From a checkpoint of a small mixture-of-experts model trained on Wikipedia: 32 SwiGLU neurons an expert.
Below are experts of layer 4 (counted from 0) of a mixture-of-experts language model. Rows are named router (the router's row for the expert) and show model dimensions 0-127. Each number is 128 + 24 x the weight over its row's rms, rounded and kept within 0 to 255. Numbers have three digits each.
After each expert's rows: a language model's description of what the expert responds to; "gets" lists some tokens that make up at least twice as much of what it gets as of all text. This comes from a sample of Wikipedia text that the model never trained on. Tokens count by the router's weight.

# expert 49
router:133153071141094100082143153169139122124132154142091137174119148135119153111123133154104140107162086115117090124118096139134110113130169153106117114150164134113144115123109116077148117170111113155106105148136125101094160102126158103127153092118100111147103158141148111110111165113131126099126113093125096099106141137083106094144079128151111147185106109136145157108088112146111156114141
It responds to: Sentence-ending periods and periods in abbreviations and initials, such as U.S. and John G., plus digits in coordinates and tables.
gets: ".", "6", "0", " c", "4", "8"

# expert 16
router:130120108151093127106115163161121115100151140139090125157108172156087128120119135120099140127155104115100122091100120142137126132144137124108084116149148149100175134128112136119152102151085083124079119140157116095117133128104145124121137115130078115188123126128136117106133138093129113080111129098125076101140150135116094111142078094121091152152107084151143148127129103126128201105132
It responds to: Words after prepositions in narrative prose, such as day in present-day, city, state, from, whom, upon, and commas.
gets: " from", ",", "ow", " day", " City", "ary"

# expert 20
router:119164125137111125125132159123130095123164133151084127165086167155102169129087143138113129130159108091112089115086107136143122111139145127095118105153138152135155109124110142112134119139126079154127115197140107113124155117108135091082129135099101094135094174121149091110105153137168126135117066094106111103103124145101107134162101112120090122126106109139146116129117084143115148109161
It responds to: Building and structure words and second halves of compounds in architecture text, such as roof, structure, colourw-ashed, frame-work.
gets: " w", "-", "w", "ory", "ure", "ew"

# expert 19
router:152157136168124133100153164167158119107122137158128079192127117136128127110106145173103141127141063117084098101101115180144129126135159142075117107160140129102136119128137160082124126131115101128112109136126118110086155131118136120120140092100097121137104137148167107093109149114155093122104083106104143109113157158119111119127119099154094124164129152131139155125117071116122145114139
It responds to: Later pieces and endings of split common words in narrative prose, such as cras-hes, h-aul-ing, strikeou-ts, fe-et.
gets: "ed", "s", "ing", "se", "p", "ts"

# expert 44
router:147141109141118132112184166152151117080115164127094110167122137148100166123132145136117158106133103119083123116097117167155106127119159155084087128155156134086146119073119167101142108139077108140094089146148109121123163107149149107105147114096122120142129147168147127129082162110137098125112096128123129117096125112099085108150109112145111146124116142130127163114097098126099132120170
It responds to: Subject pronouns and articles in biographies, such as he, his, a, plus line breaks that end list items before headings.
gets: " |\n", ".\n\n", " a", " he", "'s", "\n\n"

# expert 5
router:160140085162108122107142139151139129115163146137104107135106153145106132115126127127065143109138121104083111118129110129130125120132150131129090104126168151096152129088116143106126092136095088175117089147136113077123145124110135106124161116110094136141111166139151108109111158088128100095112088120108120084094140151136118120134079115126115164136070096150179152129112133119115161109177
It responds to: Everyday nouns and adjectives after the or a, often split mid-word, e.g. field, town, good, official, -year, American.
gets: "ical", ";", " American", "-", " their", " head"

# expert 31
router:137147101175110117100147160141129119113114145147107141144124137150137151120118123138129134128148104117095090122106113136135126123144162138094103096156157158089154121105109137115150126158118075164109126156139073129106137115145174082112186122128095118171092167134141122100141132104130087085110127097122116083092152100123098166154096113139074139134111148138167169121112106154122139120131
It responds to: Pipes, semicolons, spaces, decimal points and digits inside number-heavy sports and election tables, such as the | between scores.
gets: " |", " ", " the", ";", ".", "–"

# expert 10
router:160156120124130100107127135135171093109126127156125131134102124151131126064094128132114150101141124123127130079120104130173114091124135171112150113139155140116133108124111164106186107151128113177117126143160104099117142085144151138134167079119118083146107166135126125114118135098139069109106099108095124100103161129106099102135079112127119137166116107163172164109121112148136150131146
It responds to: Political and electoral words such as Democratic, Republican, government, Senate, plus pipes and percentages in election result tables.
gets: " |", " |\n", "%", " hold", " Democratic", " s"

# expert 21
router:126160093126084117103134137175136140132122146146124102167117123116123126097115134158087170126144102128109110113101117154156099097154138145099115103134160146077145120079114165129134131167120099133091111171152106115103151119155151092125176091124095139172094148142128127131108139118166110114121095127115117115132175113112124134135128109162091151166072118143131161084123107123120150114162
It responds to: Function words like of, both, been, which; periods and colons; table and navbox markers like JPL, MPC, Succeeded, arrows.
gets: ".", ":", " which", " was", " of", " both"

# expert 7
router:136155104132107108105160175144170101104163135141095106155102122152112134116130144144098150115150118106133118093107098190147121119144132121106109080118151152113138105120107130095129092148087108151110121134159081100097138118115163131109144099099109122147127126127135096081129165126134134103092105115118092112120138155128090109129109092151113127165094110155131133104118117140118201082160
It responds to: Commas and relative words such as which, where, that, plus opening word pieces like pr, def, ref, conn, as in offs-pr-ing, d-ef-ined.
gets: ",", " which", " where", "pr", " sp", " that"

# expert 15
router:126178082141095131133139136154133139109137136138102102148090171155093164114122129135101168085116115130113123103122099178168094118120150150108101117149148165103167125099111129118127123143093120140109097153140084112107168100149148096113145121105111114141095139119141108096087153096126133115112120091102099106127143132124116142155098078141096166141119088135135156131115087184121136109122
It responds to: Capitalized words inside titles of films, albums and books, such as Best, Battle, Life, When, The.
gets: " The", " A", " (", " In", "The", " Best"

# expert 45
router:127148106161134112109135140139164081121139175171123120139110138145110131101115132142128185095158129120137089093117109143120102083140132153106126091140169155119170122092138180102130112159137094125106123146146131109105159120147170103118154131139118112156094164125134110124102141116140128109095092109103120097113165136112117141131104104163077145173103100155173134106141106166113162111140
It responds to: Pipe separators in sports and stats tables, and words in results or reception prose like competition, percent, annual, should, could.
gets: " |", "|", ";", "%", "\n", " first"

# expert 54
router:148159109145110128092137162140142098098133165154109131136106154153115136121117141135099143104146090095106087120099097151149123125150152146084106106131159165094156123107109156088139132156097099137088100158153093105099171124142183103122152111128110096149101165131132092105116171106137115119116109105129127114113155128095102121164093103132111154170094119142155157121119088148120153116148
It responds to: Nearly all commas, in lists, after surnames in citations, in dates and thousands like 1,300, and at clause ends.
gets: ",", "),", "\",", ".,", ".\n", " ,"

# expert 6
router:142147091149078097100144133169141108123125133174118110144116141136121188104124151130091118122133096118119114108114106135115126099161145134112133109167148156105146106116086140122139093146094116161099119165151129120084160124139152088097147102133116119154055166156142116133139138123136115101126091117103122144116153156121130139165114122142130165159096116162178151102090128122106164097149
It responds to: Odd byte and Cyrillic tokens, capital letters starting foreign names, and decimal points or units in coordinates, infoboxes and climate tables.
gets: ".", "ol", " H", " B", "et", "est"